Experts of a small language model.
Training: a variant of Adam for the experts, 220M tokens, 2321 steps.
Below are experts of layer 6 (counted from 0) of a mixture-of-experts language model. Rows are named router (the router's row for the expert), up (a neuron's input weights, with its number) and show model dimensions 0-255. Each number is 500 + 50 x the weight over its row's rms, rounded and kept within 0 to 999. Numbers have three digits each.
Before each expert's rows: "mostly gets" lists some tokens that are sent to it at least half of the time. This comes from a sample of Wikipedia text that the model never trained on.

# expert 1
mostly gets: " \\", "\\", "{", " different", " small", " similar"
router:482400483480503504484528478476465582395448496474465515528516500352485587461482503447558548522429515473553380534530445448568593509479378551560600462499439536543440546457415452484483514508538467575477535470465475510539596496437480517499566415512422460461543418509561467509526518467535546535504496557541449485478474532442541472380456475485450486530511544581500487429534480554527515437583615603525571523486429441467520515491536597565490480395475544547482578537533548557494520528420441483466525533504540422503451520446525482519585514445545579483482524433485497524489517586573467595420514540513508473565484473500587483549487537468461550499618560433485471483557594514440487522432556590520469472483562509489530435479551440587478528418517420493503526575424422504517452495479602
up0:501594462446488404498364501508528533517478480483504521527545367424481546568455489442552458478423446555453525521551527575441476492425478471486406488446499526544394511556495384503501447375405525511523499475509491480391505495426525509500493478445516419527509383519459471495573553461573526547461585469450411472452565478495491562602408444484449466481520503545461577462420540464657493512617417439506487494461442480546419446455593522604400525513483510462492495490459483442467577438495484469495440472543556508493457546511458544510493488504508467495435467537443504492513471510587517492487559445500483544531518457453475465480456520533411512455537364526544531513504477422530578517511500523515455501446451531599439440546409586567546452519480519399509484530481476574547479515476485
up1:410503495519494543480603470479546583519491450447498469502550551447548423454474532520588610374542618511466429499496505526471551520475408498578560448513447553595498475544547558540508548525417455579517492461515500481532445486491470502448540459539510518541487455398468528555532522554515508488456467414553420549481396510539566502506497471518559486529474506500375470523475459613584540451461498501475558424393405500546492436520415396537478499474529466497584445419527531521408428537495395484481506558485596485465455483485556472498494546514485453556517447464521549528548493504505568483591518466560434422468507499444431387575476538446544591438542515498477474528507514465429431535484492589453402434516504511517585529534476493550447573442542438520597424503477558470410432511511538
up2:482533493474596465525485444526460585479471488599461567528516435460583505466572498609619548497400510480589591489559509589486404498404495502530518508475547524464450475417396483525423512540538536552485508577474455522578528511473550502487503468533472573482453639555434499509387562535515484522510477498502488492526478584499565457506474486417502580473432580500418436549487484494574468454460440491414569500521492566510484420454489554483589491473464457582484554471482487508511428476544505545523586412477533428531521559437491456685516459546564466548570484585549469566466532484558439469479445504549422423536490451490496538489404523517482565513479498474525453538461570467534496457502463607542502447564496519558528461536557507501547490517609490606528488530448391519449487496461515
up3:522508558411489498418524525476517461529458494512484577514472513473506604534438479480521509349424531511614529540522481403481443523552512502520532511524518386492439459530505477453548526470497509437518430364525470512548452491434607478462439557475525390528402515420419369483534497474480438474529425472479481470529452449498417454510458454502463509454484457558502481537543478636534476451630479513477552463451501500512399516576504442602454451492366472446553455471539512523627576560464471505500458585425509518459555603505567462562579549468522568500501587541508438458467515534515486553550487542540516501521501514545515501485505525529475475507519447491552521495628541516461519580502508537486408484452466595516511457448430476583470462535501517503448485445465405544456486436448586
up4:475505506552519553517480498465490463415491594465404467493630456414513505512536424559585370588403525470538591489500460488455521508457525528518453451492360465545511562546569520508464454556419587532492619413547533494621528509473561496492501520478531499539541534620483530487674467509477491501544569506588440560459458496484512500445512475445390450544550559514530453524579522501472491496489543413531419453548463403492472518490476412457517504481483513565462467554516443557522478569533493436410577507510451562570475490502430510559443509534379489539440524495508493499538529582444518498485506577475531525513509561521377595533543496465509587539488547512488518518434452462444496525503579556531419547513438462471481424499513493541473507580526522514488515590524416581531525478460522
up5:597550495521558504442425554491466479472527498488519462415475495518520554465515435510622514481462495377550447449543454429462572435542363390571470551503540498473479579548557427462459494524526564581530595484473518466482585489436487447534451589529450449436570453477505486544565496521434563587565455486556485506458448526542416563429482512482456445478463524568513513501515544462548477505597536557501523513560426421486482602434555461540559458490518494544508430463584542551496552534440576530463515521575472416451479557519542509431520551555559620509459533513498464490555487553460566450400466549493474409550426450520435485546486503437519456528578567500500435379498532555498552547449530458439478490594513480453508449493528451507435428527449462410545457478598507484503452515561571
up6:475528589568539531494479544470600557433488553485468436509559475430473447513592520431501549450494429472540504601460448531455545477480529535511533506533551377538574534542579525491487427370445463529497516541526400502480495484549581457556428468490502457443495501482566379453416406470500465516468526487548490494441502448492442484511457485470553508511546463531485581499586390509623558519469535451565601559432551525395513569472485538459479453468425448528578495466526438543406481568442510535502471511470503471513472533504549596537653482456451450467548507497499428521448475551552468551451505417502456628654500552571550583522458506506536480450551503505542487527615518596537434577494506522491480520480442497511447493545494535544445497468523442547512558530463498447434528459481469
up7:494586543537578431439530395515402564507482461515389458517519485440461586451508470510624555451468533478528573460628504587517517509428475502466449568467475508593502560589429479498497474568462461547507524499396532491552487558485414461556585609539484448466539567427500557539431479555539544563539520416573577492511541491451562465494555545566544550436469492496527482495505468532432584513521571529497526502540476491536428490481510562582488414490536509506423468531535451476518468514507562522464527586484570491421479499523488535506552500559584595490524540491446548519530543489598539479503437478607533458561468473509501452498531507612371550429506536467430423463495419411507523556528542449528542552472449539414508559556570549526439480534501541546513480520557473572477411417435523
up8:548464549567575433513479470496479565513553483545401472486576500512527522480480580507510488470572430528488486449528435460518576421510493483595513464575433414480486448544460546490597533513524479558434496429540582508569472593536504471456494477505459522441550519405532480615499486559425485472433476512596481466559512520487464516473527436489519447346445530562431481428476526505512463581453509538573466480454532490424468537543502582506545408501470621588408561571450493554552444509487465488514590597466453480530524539477451498505522420572576532537471462512481575415486432467528444579489490547645439469474552513562556495499463481486481492561567592460524465402564537534447454515501502462464421490531441556434581425463565474513493447455594489548464524453468466590438500509563529
up9:530475578539503506494530463447511516458418471554469565517584539431499482372465567520461517520537531480520500465503473564363494399536507461461459514549473524556527535524520416571420635359542558453540495488517413551462520470564425534546519526549456436510493530481579513446607548561570481540554498395574500459461477588605508478641515543463468497544511509488506543455403503480463606498527489519492558519469489454555403448405544509538451626454509544563430494645521486522501468456394463450466487563397491416559478471420419483507516534503568542527561518542542565571452546522520482500535445462480543481456533493454545527544416521434458480484476498489420483489520534508426481398487467509511532561507429431498527549540511525517532468499581496536503554531535523538511558466474468
up10:480577580551624432530418542515501594510502587551450501596487563617551489577545500454548413558509455494448493494486505526443531486460480529540569553470452394554538504425495440494494552451536460532514504442469504553553614492556515504551546397533615473501508537527450431581512559458573475522452507495544449556510581455544542508454534527551525478445527560494444461446583485517546531502450460444562525579397563517463577562458541451503461539411424533489481571535487492502455471567459541523549513540489400552510485427514599590487576476547508621539506457497505466486495436556515535499552513507607465482529486543524537552542544478518601535572468604453545539531480598493524500546472459383599337510487491496493502500511506506462477448469518463512524447488410560491498446532545504
up11:464547460495548472484470519534535555483502468497451504568531392583492516422478566520557523513549432497515485506540474475386524460504525617514551532411487545529455465589528490449440470486573526483528395489466479468475476485480454491518466455481511480428565512573506500498452567484508497499492356509517389538532549492486540492422512540523487530499493580472507383527501457538500521458523498545535522523480354416426467606495432478438510580475543506496606487472497498538396528405391502472514408498520594459523404489518465471480460557482450435553546542411567451544476435560586521425538414545469458474544441538527434459452541423500470557479447545534497624557467476394514564469526581493458471462585455477485422559462507418501501557521574560528539559482529573502486440382514575

# expert 0
mostly gets: " with", " to", " is", " as", " been", " in"
router:562478532425407432536424563463543565460517533441534505508481406510548540494519545463486423437411437486480495542444437480423528467448452520546483556552497462512516612510587427485497512471509570538565503462549425476508455550492591404543502434555446468409400414442588454560577529453447559585475451456519499426476429532513466531490399511546558470506641470556503472429539492593566475550488476491482493547471473517467494538525570514559459527575460543530554461556533499538433468522496466461455517497427496492595521567548498612467458558568522497526452447521534488465463513551560525488464422510553476509539461420573440459549463452508488488467530495589644516528545540410472595468585498572505450412527528570476436481568537464585490403456520469463463508525481512577460458464463443
up0:542500425528535451456532478478431443475482492365513552611576481472543524445468599471532452436488520445466426448508425556581505488464421543540417584529522459526519573496466420475524491462420469436498509530454474456576581500477559419465491529499473539450466391475495568432472492486523560514512527513544492432428476529445451534518489560539372465592536483513490463501466417583581441464480522533476496481422457467535533457540533518552466459510603591502509546516547461535530586580503563481511432570521429490588480482470587553538445489517437516465458532487425492554539502405543462509524532518568449444503522399488496541497471487545520415507506433492498491496537559582420540491500549534447414538505478393572400530468509638480377522420437503553600475440583499485550466509477536
up1:488464487534573483445509486530501414553486546497488575523454557512602530563461468400504449469505501550544435486492560563461501423470436605545468518512530486486502563559471483513432520418498493461400505480513562453471437542515559496385552484554436452468524508601450426432485551528477456479527468478568480492490506469511575530546528494552488455545527489474486493529542528484552512484509529523628489459438446518496403528478432485410504501565506517489596441575513461440476564551533492507545501454570487442568485531522621539530578567535507566505436486515515419380482466552465542576535436565507430545604509363438545561475532600452550611482464519458554507548490585578445580482549545444540538426598462581472440564507534494540521487509576522506523585495489417587555481443446402
up2:589478511513498554483545419434567461489529478510508575581520546477579550491517544496540441505461447499533505467504492479482538502480443483502553569467467479490450441546527483597500597528471645516558548465513487449557576544469544594457442427519502507461619484474404451496440421456472489431588472467543438459458507493540417482543505412511489509538517475488491463504554517549521487463509517529461484548431523437631462533502597570569516477547534539457402487575504571488485562488479492449437494505442447339423503488524545595502540525444589572587512463458441452502527563546456510488527527572533488536511453562549542474404523462518405490538548578469471520452549597451468559427465499528572380573484522462479523446444408464469517448525514510462380471504465561519503516359506569
up3:497493488562426544466429557521577491394419480421480449469545546447492572501509502520508535469422612464431501596546431490537565504483461483506502449460493442548427490523546449524407557412547566467464488533486498542431463465445564376428554536515587417511577461531565470580460442501493528538557513548524400424490481468544504483432542496522550490523570531589501516456508525522465459521496538584492510492533542435481414408505488484591483423533484478583482457545416447561493577539454482441468494473520398524529566564450480534508565522439488537454580488484548544492508466475498458547451406520494559530527424600517566451592481488497470530482448563420528499465494536610492500531397548439457366502484491528553544395463520456510450480393483532585505541527467520508494495560394406
up4:484509428491531474469544415521431466551536496545463487515543437544453450476585533443589518541367566501467524506516499458448450489449517571540520470400441526495529504478425403509416503575534551575430584436478494499456563517476512556541477434549545588482516497519562509584489559526601557537555466437425482498519523451495421586488566478534529487463418610554489467447542388472438549469492502550516486534414405573527528473477502457464459579429483495531496478553506518595497526492513534568475473482455581517435418412508578515472479400478440542612564456488549541556601525524555602479431429472515566465484430531443434514547589495570436514513452519468483510540463568491488416521541477563462435471542515491498437506481402449597586567488473550527415442507487491508527479459565546
up5:531443545499466620531496588539564454511480529455572448490626555475530559582444475569538440578451490524503500457410488511544501493418480507533470447459459502469378427376504429485470562530461526537560548537431469495474460559469559505479491466580478543542511424479466444532510478555504510486545418498506576505594412496545516466494542454443557512434564491490470477465454584528452530439540535572444489540374540491472550575459415562585544535539449530432519572588545467472446525576534476513417595525514488478494472555459530519478538406600510486504481500539508469415498519480522492502565556456420570490516480433494470476523529414541510485440467587453583529544567490467552468535544568574508526446559453508528416521439534440544498437485490393428411588619473492581468519541524541
up6:398525533522547537495492458513446506467523558500589541630522552536641453483543477458519540473560515432520550543547553484595524472510563498567462514544472461505392525554418382449508550649538574446538437503508477493570554412571434476491470498496466440537535494556433587525526513472480546487562462532511556504519530555451567391482503533429527524513479496524519499458534528406460505545513575533425447517443478567509430532591522552469460532440549492414484557502429554449504466472577486568514570405447568506545475544407460533589548499474554469542504592576505460478486530504494489485491478434475591496526534508507537499479435520479426577422466447510460354449496577544408483608579484536487471464518535424561596496486497511507523517427529560507441505510430585545533517453466518
up7:479508551555555561525522482434455489455493514382339586499530491437484482508439446481571516502438492438473423467465421420449570521493415522535574517522427474611426519554468446543547522585514511574471469559580401418608546554495433470528483515517475510548535518539448537508499425534470595523656487507416521497522524618402505541494504589470511423581500515565525539500565475510556529447437501562470548534511519539467554536515475521510429416450474540500549466472456462569604431451462462460490451563487488617578505481478438598604375509530456455433418485465511525448489510484589533465502498480525532498459481434490559515477506491499471537484479443437532487530453431479499551637517507467530482496509518486510475509481482516520545522586476530593532457548504511422483422560502497
up8:431514390508504398538556525489502489505482443400448587477591448517494474549529455480517540514517590559506524482443478584403468476460451542502528621416538477631417629517446487517623506496456460603525478562545393431504489605447473435497477416563523528449596461480515434580501468482505546533420474518454482476483515479494519547428429467509535476473466545479502468486450499445648540459457571543556526561469534495507546499488585493492451471452556605523441496490447453480534577511478509504591457588520571530579465579527578535591536445551432452548529479487459462490500488456584451528528490492567511445486493429516535486505425449561516481454432511504613448479552456451469581524564568484525492490564514520490524420450537504482552505550586540466484492526474479499471514607460518
up9:458424546399451492546504524508497386486499577494527592535540531535553531426565532561463497426538512518572556595480539485533516475512498615452478485528515439605457538519487498483439457532495490495485455409512494422473426575478548489516422412541491567471530467372525563454505462524536410415463405638535488450477446514517463579519541370456472375525542491482507470474469483426566509455477522532492543436482509475537505505463491455582459436508546547517499617518456449509487493505487544562506510524458500484472531557469583497572503477541455424572454504465547573444534508480542457633426432450555431533575543497479616460597476514424405507378432512519520467478590459466450524480542518437514545481539431479578439457508466453528468489492494450480446578539454446500563512454495454
up10:514517474479535469488476543523505561469523544544440524588507437476523516528508475559496551443450678563518528505545510544484529586589461596542526420520475494496563442452475475386451444508463522546428517436499520451532497571511523456534496506630520565442586553472554443564475462584572566462460395585555481425491413558493554451476525528489507484487384551494487520488579436479492571475542515462545637462460434489523508450584429529533524439396491469504475491591518497438482604428475531520474477539478468408521529474505499543480501545511520437471482485513510460533468491482609524552501453453543427480489536528493500374588489479528548487412499549531421506460494527483524495550560553464608520507517463509427473484472441397550460508466524459554474564570495408545466485596370577
up11:508445389526659663609507521531516545448569581553468494536533410539487540536479463470468477443394529557499495509439468457567503556419436544488425468522546339540455524529499479505502519455501521543538481461491477455513506505544563536535480403472460485362495570450434505488472593508523457487431552445495445455478490493520502593498559588417497488507406449524470519468466484556571454490532454500551519558393435548524537486528565532543522482518501477400509501575418499415478440527516436450573559498531487440482481439524448464464593537479491434440479501476474585504450456479466501487467456508538489424525487585500533500429589462496491461489558450444569441452468513469589473502507500472476456547535428528512423568626555625557529509488446506498558494448495544552437511539458479

# expert 3
mostly gets: " University", " David", " York", " John", " London", " George"
router:549522557476547590446560380481576510507501529529521545554566448462516504471573509500555553518496551536535458498457480391556534527455524549631536517484420452518426510475459473461486568474523543554567527474518511468602564471488499518491548459511561495464506448415498500489499529567486621503517490520503470499524453541383574482508544541497519520570510542490484503398589546509499516440443541585549613551492444524522457537519548572518471409333542505600485565562461395480534500532504433458415501461432512413527399445508505525569546511506555521486533562450660464470479562493573409503454476547567465515550419594474514472557435511451518464467533536447488418530570505523475438508535519532536466493555536462451480462582511485502454471430543425542456570536517465440430527465389547
up0:521522441533490551558484546545588490586544477493540504534652504522548454584614510511437495446528522596521457481559476575554524461458485531551531497535505414487499569418437471520463547500541500567500566516538521462493510570468531506552542474496642542489482550552495476514519516366453544492501521389534536504439411490462566583562529470597413544511538573451504516507582492525476530458527484504442611411531554406446426492484508459554432561522485441488482566489485516595484514535508387456507542496467483467453537482491515515545455450497495510432592511500611609504590502456499450437426521514496478512485450472546480504432495544532445448462521461575439498473450503497455451433521602509395480495504463397391546535594478452541603472429507454571479482543497449560454567490517420
up1:529535452498538527499543455543512491488555480555561525442538510494559541519562455515438539446528499427489595478507452357489550434449530438454482563537408526485458438450505433452443466484459575504441569458568549431626448442564524472517483408558617536448420547582488538487481504412537445528526506417505445506471496501448522555499525563470489515466516518532444432427526493494504522498468434456500427411478446523575537513480578415532444523513485424476504539569510473511484520508434486545407508532440436471600552473547506520518456486655478462494519551474530499485580518472512459496490457477537472372541513546502413491523518491399457573495491485528509517476455554564427531481448544599508536458578602597593528401520548498527478491501499428472517632604498503538414386516429498
up2:533481525549506381474456463467505530550482427460442519423584411553483488400558498565522469475470461509560523455509439447484457501507535481505505459451456522530474586558535473539446504397568499462525492421543453554594548521472543560526450453426537453431448513421475414464518510506519488488375462523486425514380531497486557483498445462537508448488408561475516441532493501457555519484524442606582505554462469499570386547575555480573487423543523483537469451484452530462430464508411468462525437497470457458557405531519518581534494495472442553604553542431530464514444530522597494464471589584519468524508505563499532524547516529538411465496471574397473503533476461458488436473603429550531414436489563480422380547533469557536557503477576469555353559495513557569486461464495482
up3:574471457507531477463496502533585511474491456457467499572506448526464484481458489449485497505543496552517552533529392505460549400461531432587626503447500537561490466473563330471496447459453498569470504546565518481499549535517530446443529576516446434467495555490522418564502470526448613523537503457484514458446575525420438526480519470585468482485582546489474398473494378534573504490490512486448550501474523510456512541517596499470585382469556513541467501501554468474579462535499482505473622444576477450504448484451421462449478529531472631538495524399588557413536523497524468502507431459528345563471516510592460423507526397461520521497645494496492464501530531473476465464490527515454439551492616565543437509518491492464525561599634472472527453546461539537487516491468507
up4:519435464541407495527470493547474424502402392473552462490579459444556568594511484508491436543478438542447512493572533504410483504510490550555530517505447483519436461388425483525464465531410525422548499503568485518423539548593557543521545521563541551434427472447450429429434525540507460490485560576534529556579483525486490555537544454411395575512518586532547468505577463540409441522523478488468554422431486474528530515555552532548494510542566469451497526521511466549453587495507508546574544555560590610523486498515535549572476520525521500487475484469455411463474550462505506505511465543558582541478470525569498533475440451370607506547555606550512519546493525548545492478459598465508441463443514402536495554542475459576465546477450376541479469465436422566450575524458388
up5:487577456443443566573459521468491474506522369542434508516569445487558520538474502543539454447439536406426460570540511487520657494436516506555551466526502464515427450492425492566513432460505546449561571497566555518459560560521566488427454506590545470516509544473478534509443463499482518462452519518398519478500515435425441502441561496529480490493496547514578524486462455472537591540509453463519394507551520471480396486402546449560457474551582489484543478548531585530479586448505550539493572529442593482568489436506531480396494511584565518526584567432506457465418477467571436502502488463629541441431469552505409497574554497517506510432466518490528509396452522464545579517505575472478573502587563498428464498579501468583489444585482521555604473495519470506431411434455482
up6:444445463517441480501512576572515482461481565556509451509486466469513502479513562540578472478435561367445420505510511480515558437472508368570493576407449469499510451487529525545541484540507520454523415490439485400510539513438468497536529492552601527428476588446474527581522492465482566540586456519556545436473405561485557530513507509593400430558507597574474590448618545562459485477456448495487484520467461505402381488474460448497600444449460542568477472547499510623540485463572550499510516479553541562551422453576470551577415513523479460507473472452434478521522502526529445493504406515525491456514507505580444495511502591475536422442472463555483537489559499518567491525540482430457504486476450392476505403452568530511396495549415422533394512542523464520578539524555480
up7:449431545575500504426532466410471456387562487438544471557538501540509452534537517492482501460463507421585524537548488594493509496558531553566490506601542428497485495479466543480485480592492522494586553519543433374455477502469481518499483460607532461557506483467552555510526462518537490413552502526487439336494561494527527575521575460553386411486452497598563437404551503440497414451494444429501475519490563434507427517443514464465486526542520541490477545551463534507591545407483528534552500537489531520564470453448469470425458559509590363495505536567464474454488470519430551563518516479435478565442443461453516443462575416452492410507498536530616531487599478397523563512526553565482434431531552464518611455514446502556478451523517479463526453506458488451420425464535506
up8:469370456540638581655611528466396533522549482514479448520557472564543527557466486503521503508371450524447585624505456479575562542497538538508441474488540344648380509554537494477489512468448554604440503525477475444530452543455556550537477376493440446394534550458493487528484499520467528471457512509483426489517428537564481534513514538472460504477463446576456531487427479505505431488469485512533559538457434507526519505471531543495412465463460500413458516552539555538474500471463419460486576514497506459530550561568496525478647556483509474488431582515520563610482459505548497519481446536562524467558528497597464480540551563479491518546528426488566434520530479461547497522496502507536442495563537498508418483628552520504504516493457541559534483511478494517469549556486569
up9:496507470522518573461484549458526475443482453550554487531466461557462557423495487463517506523543510494509479476468420543403572479478524516513502583493454565578467574547381463484436479560581495559564495421495446585484493474517407465552616425490463423535572431494568520441550457498562525573441475568496453509492543620544593528462545565585432526473466446492531431465454499503501521468602470512560569526433536456468419582501576456469508443559427483556588520533495528519469484483486447539533581592474469499538508509476517491519520636502416576513465499484501505422415540492510486499448493512486415548533517526438520505528512481505523475498607662460564476393499566588461561520431511512533472572550612553507462489514584461555534480506483494428396562547498451488543407468443541
up10:557391498469415507493503436346486521504480532481441501465477508564463543546437603455497469470417503442498508461616569473484419574470541450443443508544461394475486558411530427552511555462445538536553434480549580587438474457503505538503481493429519510559461473501482473541613493423391522475529546531547579547433544493482497533591506492503552409499516460492452482393505524598580489505469427462554505532548489552438500574471547487446439504446489437453448441534415563529495563534445513448447528501372509455468469526569539531552466483460545514543438447480436528509554459548438532563527501502510578449484544562528459557433559527440395463507555451425433509511554408417549564506489557432578434475454585518480506449459481570478447498552471517514522531495529451455411520449523437
up11:527609475426536562494597536435522487547391525559505516526477507509566488513475449540504450522536529529414519452478455414570484453416470523518442585465450494471533499612527531547574440574486468555502556499541518522438505533485490508502467467488530508375509419424426482442472405451451449434521397375464525471345543492505411465556402533476518561577568395539435445505496512518433529481428534453472494595492600466515481505526553586508391447496565485526453501462560541469504511539474442469428520485463555504514527447522566539474430521467430630532494536531475474507398551558472480548558514629526519506432473553523559511437461450447486485506458511464581424469592536473465552509486423512480512425464526569562505425514495486508512468553548541466514539443508520443407487457490518

# expert 2
mostly gets: "°", " September", " January", " February", " April", " July"
router:544464583508533577484594426433454519460522582475476512547508526471586470484439475434543549448481576454489451477496446476519570433483456505638522586557507449508515494472470524497558489532510495533442519458513460490438591505386493504507499452607571431452427487478473446534442394544505553487557507549467532468570445486455531514471547493463485485471524570615524512432477499570514472504479521444493538584449498478498506504420496464488429440416483478495542564483503437555463473461514397571482488502493510471445447428501535653514631499484448487546467471466532481468460544424587492495510475492569494475533408478405551457469446527532523557443477545428502481494574496617440434582495504485555508512483619501485564473505483430635480541426566507489434428492373401461465446584501563
up0:529456608533451508477408526487519547416557505432606522571497474445595476453394509498478595428405495482469425533416400560541482429516468591597578583423512496453450523576590452537523530549491530502459535508546505423502518481558542487568408437470558480453482532483535463460469483443504529530484503547531421446510512529562417477435446533502463500598545593559495408467460435484490504533477443522514569592508470489546548494521494481412469457554544457449538564518597504497493450507553503504511506495530471525505512457431482549438522529488546549550397404505584396509503571503485576455526506472443545545482398475462519492520510557489510475475448501546499411508504477573616559476558477478464474402515507432564493589449520394541493611453529480445564412482516496508479511427586488
up1:521462501528538478501512493430429492496450590540511492516484426520505462580509463468465500531596524539520457444434516545480485506510426457563442530471489482460562528536505512558547577517420564524475567486598475506630611638460455460532447499517439398442531579471487492533549439508494447551554501473512516454387431416413486441528438468524453404575623500519468474388610504522502438471491448480504532519446454482452560500565585512590483470434441481426558555555465534498461456428476410467501471526498511480544439512542475554529525507442561544546419505528498496450489472481517451471560471489523402460557441452503588606447471557473444450513488506485457501582597491406451493518585459580551478463536518434544427439586501438501548571545549476509578514553520403589495485457493488
up2:519564415490545515510520494422458543420428501522455473458530422488552543540483591399490509438444517450540407491492473487574590461469552501434493531547453509474494469455445517499501463592522537498493548428491458435492496484515522469453546520554565508475530464437470451523484551459447513573583382539539501553562503504433526484383477514564465513499460469500467495479463559504523501536518492495568566438474503435471523551435556490527497495562474503655567452528571458489477488456414499549467541599540464482681496603460562551485411535451432606535545531568466530466450478472448568605577548577491527547566518455488582507402450529570454525542519448513537423525520515585423515453488506484482497529488532468575480497510458467482461426571522405450546486583418333531531499493492444
up3:523469466506501591487522503509561508536493510567492486501552487527526477500563489476478435460378554460445433620468494507429490464502479481563575517510466501530577529532432506570506495444549677518602589510424536547490467500484512550437567498502638524526546478489625452576471434546495467455419534446531427439521497536478491457452529561481548544458502557484601516440491571467451439554504537433548540559457471498555460443438525483438417431484520469575516491498516447476471459515437399568483533450542545459477473578536526525532523505458552523475452602515439481380548454462448447504513487569603566512524420542568417540486519504498519521512445449483521529505485527473502488515590449490581517545421491533490484381538520376646536524547522460563533500523402444584568495449477486
up4:513551532595537494454577434493519559511531586440523487527484576444647609458532430574521420453558502491503460480462448462505484525530479433538498518527384401554519577461490510473427535416469431466423594539531492475550516477523480429555505580557532497458514454546509581467451479503444576431489511514553449415548502568495447549478492523473568495567546547563541538468437431500501439523563521435472520488451493569504411540546541484471511499551436576470403532543531472561543611485476471552465524381538503519557518544505521588437502492533423481526503443499478478446452486542549520515481496644500433572490537570565502567529498520435492440520492496525520435545433509474438528491524486489543558485547593390557554550563564517530416558451471497503498447561486418469419497382446389
up5:542373485539501515501588525535488468521527514474546481532463537555628480456391462559538464424516520483517543438537371463496506554444574498525521564599511433518463423569439449483486561515539533553528528458545439325505468493504560514510446530520562494462446547501520448565477471452462507526494489561478495497423525534451597593429444511439582541521456551443405391471551479517451504520542449512521563556487385489520486501547469472534459485521520579520517516478469409542515545481489491523458444521428488509481544563579473505430475561520647472558465528559585524523511486477532475467471539457476557535484533424586415563444446507404453389492559532480525536571521484530450502553611554528503462454528549476455456469576521550485455502490513472606542516590506526447520406567437417
up6:516545516491469480449494455541586551487541566549516529491480509534527544517421568486420527435477491458506501469524414488541443452561466569593426503505415395516584471479509450462368418488505482457551501500477515514449515563474523520514517455458510454440574528585580474518556426421479451513560500400508474435474464448524476512549511424629441391425540555647428550437450469645459438512472505523493504483441524451451578587439555535527443500473560512496539568533514565526513553461520376507554600549552438465492450527532461553501460492533482507473541532443476562502487551583476502457505448451503522561417516590532528538544576480439540527537471531447476469575485493507597556487456470434402499502503556546438513529515460420527583573453501450491409570556426540515461549457511538
up7:487508587526485532528529504519536447459546514530516524456563470529437493480520529539461510457506487409525566396477483467564451570515441503544497478500488522523424436474475508536386443393500539487413470488547487431489501567428531501539467431485434477456521451491550480542526492444515441529470434535484383321487445516467408407478562435467520348551512488502510605491531474506575505475471478547515500429492503481499531567518511522551394530483498578465433530567588498524484449492548391537499515449511480426531464602462460507457533443550460381525521520545489458478545536469540490547423494528503601601564492534486592509502475544449554496435457580472441393483447547515489506576469555458504426451458470477457535424457547492534551538527432384550433478459465444557352424482485456
up8:454563521581494477525562585476478547522432490501405545512523506416574575423520525559578493487581511501444447508405553525531494509420467504478555482495508438607544473390488509532411574471496473524533496457510435583483493556405473462483565468438517398451483513450479342452471406488483447482492490457500461478489556547535510501563529502382491537486514397551491527509472462599491486410551585506470491502503394488566415496526494487485435470559504502485509520514535512548507494608545466560552537611500561444489502577448465531497457493433481558437484522542565530529470413564526489600510486529373392502380431474522556453499491426527421503619451539464503489444544462580419497573468531515537497490462502493484547571454517507550484479525538481430511509525598530611506530561455498
up9:488470505544528536551515521513608540438520507457487482475517382479549537556464559553429498553496465511416526509506429512533488508461350601489589580573419553540431479466545506537429496500569593607554495404446428498445443483556505461491443441482522514497452442488536436439524538416466555587501527503606490469481472479508497519506518560486574502572449503505517515468466369524500564559524489429548522546464552434411500544491495527562477463479568537474398454470620583544499547566439499449472529488484553533466422561541495487503514545553437612553587533401468420496373462494515560550436412497496551527539380536525537419508520475532480517498532563494566515510420506512404466523486480480519466514475579465408516477453555441492500491526510442477431509520528428553499533421474419
up10:479556553404418427405285519479491481568427461459573481558476498543505480491553511449541493446512466502598471552528493489501448458516409453497533415468500471587455566384453568481539555539580446493506453491505574515551556531455554498605511485588516475489520424524454560458508431576541537460556432497560462479513515452410507557471482519547489462532512566540562476500452520463510497523570519474537493476471509503537557501497469473415613503531493522514540591535530448486555601535488529484496541513427525494513592486488521608519437582536501459570493476439502436508562589435512511470550536519502485592576484588501629509455423423506426489466559610511443405528581502532543458506522544480456525586416493414480477474503523423483503416516514486526477439574520456434455453482459503
up11:468482564514450462551564456488467527494483548455535459524580457542451521468466431570446527547448481483442574404396480505465483496406459521573548595474529501444490523519445506538401488468609616439541497459525533456506487462491469427491512457533540422580517376531567402516470443502466428546479409551533528491452482531523450513482532496493480504546516491555542478456508571580471533503531423455495519403426546452508456489558493587528540422545509588528521522517496535487438494543501460472517507477497471511455552465436526431470515584540511574492535499529480473535489513540520560454378497535624468603407387576543524396630553474477493485379477495512464451520451544500467483567534517538433470493439480542436477352584525401494492534534590508460420617521485466502548524511465475